From a checkpoint of a small mixture-of-experts model trained on Wikipedia.
Size: 13 layers, width 224, vocabulary 16384, 80.9M parameters.
Experts: 16 experts in each of 10 layers, 528 GeGLU neurons an expert, 1 pick a token, a sigmoid router.
Training: a variant of SOAP for the experts, 2850 steps.
Below are experts of layer 5 (counted from 0) of a mixture-of-experts language model. Rows are named router (the router's row for the expert), down (a neuron's output weights, with its number) and show model dimensions 0-223. Each number is 128 + 24 x the weight over its row's rms, rounded and kept within 0 to 255. Numbers have three digits each.
Before each expert's rows: a language model's description of what the expert responds to. This comes from a sample of Wikipedia text that the model never trained on.

# expert 14
It responds to: Main verbs and auxiliaries after a subject or was/to, e.g. had, made, became, signed, developed, can, would.
router:076134116144128128129138091090136092135128079156120152125128149096098056069138131135105104122113125150109110102128178136083090142137123088110180132133124123115135127134130089075161093102160099081081103130078135151077111128140162110131134117109139086127145144128106140117131135106160144100158102143111107125114108159145112137125140127092143213130147133116133136103154119174127141120079112163084094122117111126074121121129125102170133156162136135130113112109134164118120131138116134129099106149164160087140114118150110127132130129119135112094078114139124111132135110133144124171106128156161130127137132132133113109111167109130096114113176108135122094152124096103135130109159
down3:114111117120155114164135103132112159139092134143151086141144122157114144098139086147167114143101151132124141108137141137098163164082199138142122125160115131131129185144098156124113133094110140169118153163119118135138108120082145093178146139132175142096133144134149128155122090173115126115121143183118122102101100085127124119103190127189144151153133121107110131111136129107090100156133133139083125092162154138143111117148094140151136078150107152120144162172083143117095135152127106135134132107108142174116115082082129129128138094100125137111128146162146126113105128098155120135095144127120147123171143115148141076155114138084120162116112117103123131138170136133143127154141
down4:151154116108122114135099110108134128140094114158126143155127116122119084117129143122157118121127164136107128199123136140113126089065158139151141129134122142124123086130110189134152148146182136094140149130097099123129134130127120157103138146121109132103132144097100141112170116102121142119105197111145111116178155109071122129124127118142118125135118100144142145136120113107126093103116124105158077057117201125110128132121164081135128117127103137115138142149100149139170141121111101120113131148142117145138131106108100159108130083136122163113111127105106116105138106182130151119154093101115138141105163105136159091078115166141139141166128134113103146161150132051098097127114
down5:121163141125159109121115092142136096135103126115167112118115147107142148119157092143134118116124135167134089117101137133130116118139115115143139119107074131114132140118116167111152117115124128190113119131126145084120147115126139132171159111133128167169152142163080096113117132111144112144109184162135141117124126126104126139098152131138129167098158168133085124113125102143069106173104167120096136170138114153084124155189129169166134120154114132171104124097130114174145113178140162136104094121144118155144085174132150159136083133130129117125129154127105145167110128134150116165161159140136118178119134119154161154169139139154164110112115181159121164168157116114118126125112
down6:119118140102091133152112130155145166116145121130148105141170110123116184147175118134082147143069121090122102113164124129117123130143137124146087159094082176109108113115092116102172150100146118132131125153142136137142127123152101143184139159122139124188123118130121079146152114142147134157113120143179131127112084134142115142161074143164133159147145140158140122161134124124089129114122110150138151153077133135137128158147130185092165109152125112171151161150124087148141124129115146131110133137117124132082082098122129151154164080127119132141138105114130119145146134092113081100099119114098137130127121136163171089129135155144141101127128127168158134116131083127115120166075
down7:176144119157127126098128121155163161161108130140109151148112144102109148114092119086161138125156116097103135134086110104157153102155123122121114137132157106141148109119112125121138184160124102126130090093096147086120123093132109102112178078143165104146076123144134088129154144156133137144156113131174139140128179095157083140171171137123108120099097114143123083155132138115158167167154104113119101126169120109132129122107104102125106197118126158132103157132103106115107115123127127119110122116134101133146103110119113154112108104137151104147132106136129112101142127081143116132097107126065114133104162138137127056143086119077113133102106090128144147136133121131155097128111
down8:149163114131139139135142183142129099148116169141113155103111135131165154145108147141149157140139137120143109115101102093118160145155141065131111153131145129115136122110132090138109102137137134139116135124143109134168128137159156104093171128133126115122101198120140156092128093145152106100133107145149102114128149114124121108152125166110119139135115134115187160141105146110137110120079181184126156144121116124105147104115132126160111103189143141144137142129121136136086115130122105115125128127191062147099091112106161136080135129084124128075148127099122151088109102156087161108121111143102149173141150128119131079124151140165124090126101085114133147130158131168094116153141
down9:105119160163105138150126137167094110117111152120125107156134087124144162099062134127133122159121125175146148127151145124113130149183128143163101121134181146159134114095131135101119162147112121128108092164083117170152133130100104105144142125138179142128102135090110122094142156143102173153146119145172149128155141131132064111075148132139102109118104107116162137143148162126188091167163099134149182126105119149103090146139147109110119145094158181135148132111089143155136127108138111161126161131141098110126090124148128170140145139148133144165132096141137113103103164146129139153124129104146132145137123106134104116120142138096126107092103148129139162107136137144111170084156
down10:114125145145109126117107120108118128132152147128105115125134151152110180111107139117149110134120202141091155140109104112149095175133139098155143137117163122149150163120120119164137121138138121139131087139147120166124096138126088105156122159118184140157158140093148139114138141133114100134114147130149134158080206139134114147111089156117094163147103117128113152106119128115137092157101123093064087110141152139151109117121112095183135158146137165132153087147110125135159116086098132106131140139171135129129111140100111103126143104111129103154136083091140111143135120063094150098167134118139124152137179119135125165115147143145120137155157131154114158153132200122102130108119
down11:138114113156147136101111113105128145140110091100122114131197159074133130119176154125096101106150132126092128143127081112102100113140117137134184163168126112116145096094130121133090121133174155125099178130119130149128140137144109163131141148185178094113123122117122160128115128115151106146141156160072140116134149115119117121127141106121069103148131096096140135124134167112118114075139101149132114155132101147095142129122133114112128159077102132124152172128127090084117179130106157138144073106137141147130128134118143144116159133153119150146082150097138090178120096104144126119147170158125141097136156126126167148128125151116139091172118100101121119137112148180133135138124

# expert 0
It responds to: Pronouns and determiners opening a clause, often after that/where or a period and before a verb, e.g. he, it, they.
router:106131105145109123124180081117116105121094161160104137123141117127148107121151158102111143148144138186124148150117130179152136148143109165186153141120127111148097154139150116083161125081183139086103126105154127101134118144132134162141115101103133113126160147163139121142120123108171137070142101081123107144128120120094115140144085158157150137127115101101134146114139114150093161138090126181119094094115134127106127118106102129116162150167140155112115143132114136126125129143134117145116124142123151102103157128154112114123192134140092123126105140167127097090129118100098128156125150188179137142120080090146121128122145143124097096138187132091109103107102114160106163107121
down2:195170134133132165151134095106142093162147136188119130121105133117125143116134101090138158152117136136091156110096114164136163102134105109125141088133131131098128138143125140159128131091143159130121126096113121114123089165134101140154098128146155115158130150099090124142082128177144112155117102147136149137160093132111095121161115177145109100167117142112124105124145176113131139098112143151116131161154127156157096152132099140117105126162138176099111150098099151121100139122135143135134158133100149126137151075129146138156140111070119096127114136131137138119146136093123116057101160182137170096086141125087114102105135138117100153094123122149123074171123126098113133122133
down3:136174144130119159149118128134137127090119151125097119152132119053122093135122166105160137094105112114131110133186129157121160154162123122128123138087147191143160152102147136112131108150095122139120163075148120100115111080136182121160140107117155142123081138113141120089169136144069105105101115142140172140130129107126141150162146133154154144169129128125108126142107184132078167099124172132119120156111140139121177159152134188114142123179122111110130138129134156113127120153127123137106115139140100132155120120115109097159094136104132133159101119104132155071117140127132160150126108097118119136105150138111156126159111104158142138141132176138114119126173174134123145108102
down4:144105105125151100090130109171138160106163092145115107131141131124117137120144161135124116164131099125153138153077132108131129109099131150173158142076173115109114143150153116158115100103120116098162166107157138111089128123107117143102123126124117120137130143145133134123065160137148138151163068159150131146125141135174129131137092136109126130108122148104111136133126164148109101107090141153160144108130105128111132128142172168101152100061115127074168155125140107110148155099154139084099148101115146091137152117123122098129136138173119147110133128182082121135149145147107155114107137122123197120132125120097171126116137136115085119096167164117138098155177149143098121133158
down5:140157093124119115142137140121155148091105145169143099128145141142153138141099132090142133133120135110175164160125182130127135139175124148125138135133067122111144150126123156137145123142140129117123179158141151110135122143110143154145118176137129152100129179116084130120122112153137120126104137176115136123123123144100127143128146090199123106114126140094134149124129145116131199102096074169147108115102151126107098153123130147112130144159150119174142092134104126094137147130138156106096106122093161149126148091050150151123099133099102154134117163148108140147064102133121119147163139117135140118114084099138167092127154144112098079148152146079112109144139145152117131141098
down6:102142194137155100101123141150111122124103111136138167129060134122108133140179102182110086089103098109104120093165111154147136144146121114154110086111104142071121134146138121104123124085163111149160144127146123109127145134108155134097150133112139114111095117110146119141134112132115155077165140076141138092133088132128163109131134123144107106118128099105123114130114102114147170078088100136136096070109112100133129092133180108135111131144115138126115109167101133127153144101139140113138118125129155120126121118150126133112150143115135124110138136184150177103179140122123100111156163144149132182173157097097172120143082122142145159130123127151100153125147090153140150140143
down7:136134125134131098071138111113109160095118112167127160124092108088092110114105110121111100146099119162140114122114123117138121107171131116089077072096155142100141128147140151150123088137142100155141150138104144106142126115123082114120126119108198111154145149133094168139069122139129126168093150120147171137129127129143129138148157114127163126139176131152113101097124124120103109114096091119111107129143131171115144208147070150138122136141104095092141121085105151141133149106141109147138162126143128165101139100112101103139124091124146136108106104152138106147114109114143137138094171106102138156117125149150125111090154109105058114144118100133139101146159113155156128094113
down8:116133124156118152118135112129167148145142167139127149109126113108092101147142169129118115113121109100129105118141133098177132097150128092097157163081143099144155103100123152115198133136135126118132147081140114162077161160090135168152125090113102135157129092156140109121125164120186103126081177128172128110147146171137104143097112109138104098108157124146133114121143155119147131097109120096107140120131118125128114127164098087180120099156107137144142102114142121140135131158149111158152198107139131118163115111156130159127114100122093129135113145089129130146125137155114116121153093155130139177144119074092152147132117122161122160119117115111080128135185123154119101155148
down9:158128115147105115136129156065147148131151118136134155147172136149108157132133103101135156125161157111123109114162118067150129142116097104145116108091145132114118108113145128120151143139127149115103110111120098137156126115126108127121178130103154126166148110114120106094122142116120159143163156131145131151124102148111096129119130103129097167097165128102079153125115132132106183123121093173159095215101099125167111138124151165155111105134095144150113116117127131109151096105136125116138130129154124167139136167139125140113112074138145113105117145172093141126110175099139068148107173128078109098145144129147158138124151065150137103148164118138153128130133135107067168114124
down10:119135127129119119156109172132100084086110114138129101143161143146141171133138134133159115173168144134106126177150119163129145146096124077085154132126152117154134175097137113203143153103131090161144133087130144131127106108117136140134125171119147123143183163145108186113105104123127144111134142112145180104138098124116131119114074148121133084128103109109117063109101158123092155167150120127116135116123142116138146131131085130147133152151175144124147164132134176166094102132123129166137150147115178131135069149134123126140146158161139111141108142094139146109150101145126109163154136124104104113151137143135099118121158124170087123135130139142104152141144122160154152145153

# expert 5
It responds to: Single capital letters or short openings that begin surnames and foreign names, such as H, K, Mc, Sh, or the j in Ljubičić.
router:126156159137141101127139097143143121124137121114107149156112143050135134137135126147158125115144157150084121160120148154136104133110146134150153131115199094144093103104115115121112171087192132130073115103105111144128177097099110089135108146108128149145141144124154174165115081114124100088126106140144117088181117114136143145137133114138168132137123116097127172151141145141071104137114098143131126099087129122105148112156085113118122125146165151112130139117131177104143131169103121139097126121143136116089113130173089123124177155150105122072084117135131122110097123116117114163140109133149104109099138165153127132136128133097106114082121096152152089130106135151152131117122
down2:106145136102122143111160121119133108111134121136071127055173094127085156162160099100091124095165134152129123157132152140117138091130128124120112120142116113083166122111137119122145100214110137131180144115142129095124150128115142130169102127125160068128115144125154109142124128122109118131128114101133101154122159131158089113107120103064143114112131136089131136132131155105102155109116131143161148119115132121121125129142150147151122176118118154121094139150133094129122107140118143143174103151117145087106115105135143123176097078124106148153110179136108109132163070142137147101115129103147097118096137128120113116129143151107082118079198099154120160108146127145157116127122
down3:129134132155105137139147114138069114156151115146098120119137107155075156126123110152113117095173128141122139132123125116124139116064137126144132143116101119092162125125096089130072107165089181128162138126134144141148107119135100159115058127077139109160130089103149154116104136121120170119162105134157129136105149148139095128167133114097114152131085156129116120144161163148128133173113166130130133151124129090142131147111103145168164107098136130140158128093101112125131077072182170124170120128148084090149151165156138082149125119135143127113132126074106135134143129132159156105105167117117117117103129110134105110122143120141139081143132151120134168149126126129108128097092
down4:129142112125113149130113137177100124149119146156113073114124147156083129133119144128125107099138115120140108105113145117142142105133128123079106141166066110141126157106106147154094132141067148128144095150108126119103154115151122126132110090135134096111127101165176112166104117105113096177155097170162129125119137113139128129156089157143139137121098117136112210133141095080115122105153118151123133177152158149097154124113111124124138166109118081154125126137170112122121122108128127119141094127157129170137098149155135170102142113153117117159102157155132160149140133146150187107152159134122158136111131097167118098097186129120158168145121123072105110124108102132121104138141
down5:122147098140128119158162117118120121120089101154101113141167159101118104133130118152112104132176144145112119093126117131123148089162142118104126102170141125107137128113191125115127121155182175138162108151175123159152169160136127097098124108098118122152161114136155104138082118120159145130137127120141147166131104166114134115154124121128138170168132193135156135085125125120124152088141172123139130161117169164133088154110217128129105083127122087156154133098126143138155143118123146116090131097133171118135145117158124123184119091118139121104128115127116100105104113095171130158134122144146110127138163089162119140111139115114133143156129127125149103141108099114085130095163
down6:135109100132151125154069139145080189149133125146146111123091117141136162126183154101103158112099131170108120158097148162114107155132110125095074094103182138091148151139138120149111124139111148116066155120145128111114141160184137110114115118146095115129136121164140149131116122152113155139119131140109143127115096112136141120117134127148166105105099138114113122138145112150103112132148153098121112147152110119129101154127170152122136142156081110134135123129074100119097154120098147109130106119137141136117131154112145166129165185143098128111153102148075120154125143139168128121125101031086107125136108135083139117102169142130100129135148141105111160098133120086143126133103
down7:102067135155111124115126135132157083118142120152149105128134157142160096121118134111176099138109108130089144093111102134102110123145130102126119124140151144152150092154099156115085150161105132100133134098134131128099138113135125130149117135120177160118076136190140112167113141135126162121144078114129177142153131165137122147108088096099132138117141113115106136119198095078155113137122132149126131135143118146145140127184149118146107136136171117121099143155134104108115072115073167098186165140155163106123160074096137125139124124136155111086166142098167119099126137128138131119125129138133152110111128147077116072106132139101120121140149151128126133158094128123106097149132
down8:088164153108109132123133140144094123125150151099133118121115163170144131095113173090155120108150142123151156163119112139074186131094143077141158165112128118122125142156099100132114099111110137106126118099125155149132117140134140132125093120134132113152149077115109113129089120105106160120162125163128087099122127171113180110178086145103121123148149146141170094144146133089137142161165129161140131145145176118120100106182146109136151139174148119089146097143114108133112101108174122136103174120112125088149104171140165145113139120099140081122136117117148132138119129108152135140171150122091113096116109117127100138098158143090139138078156124128123113084147153109102105126145
down9:135129123121151140089153095143103130131083110101146161111083136109122154162142114104120120095140092129127101121164115153163104133090096137127110106144096161153158130146136105156127136146070110117143138123123117117151108151123126118177100152156078118143124170108141171082117141124118123123139136095115091088144122147121160123165105091151152137152120143141194132148149125128152151129142116100081113130115165132170132162149178113108160119114154082161131130108165125188119104138173166115111131142118146135115106131148146112104142145090119125090127125122096129148116181137141105121101121141144121141133160120132110127148146121188141141140174180111135098096147182154139127137174
down10:125092134122108116090121132127149122104093141123152202147113155137087103102145148137159130105145087106085099185123172142109139158117120125125072122127179119110141109121173115119147117120135133126116175122141133125077129082125130141124133129101124103109170122120121109136083140136130077155111140168126134120119132148133158094130122126079115094119141114168056111131132108125102138103148112123156109157101138139103090130107120125112122135168129174102145127136141156147110166134141082143185082103132110076163104132135134126156086138147151123102118148159141121107128127137096109107121106143126113123076172151165132116165133096096136123133147115179131131099126113164105135132131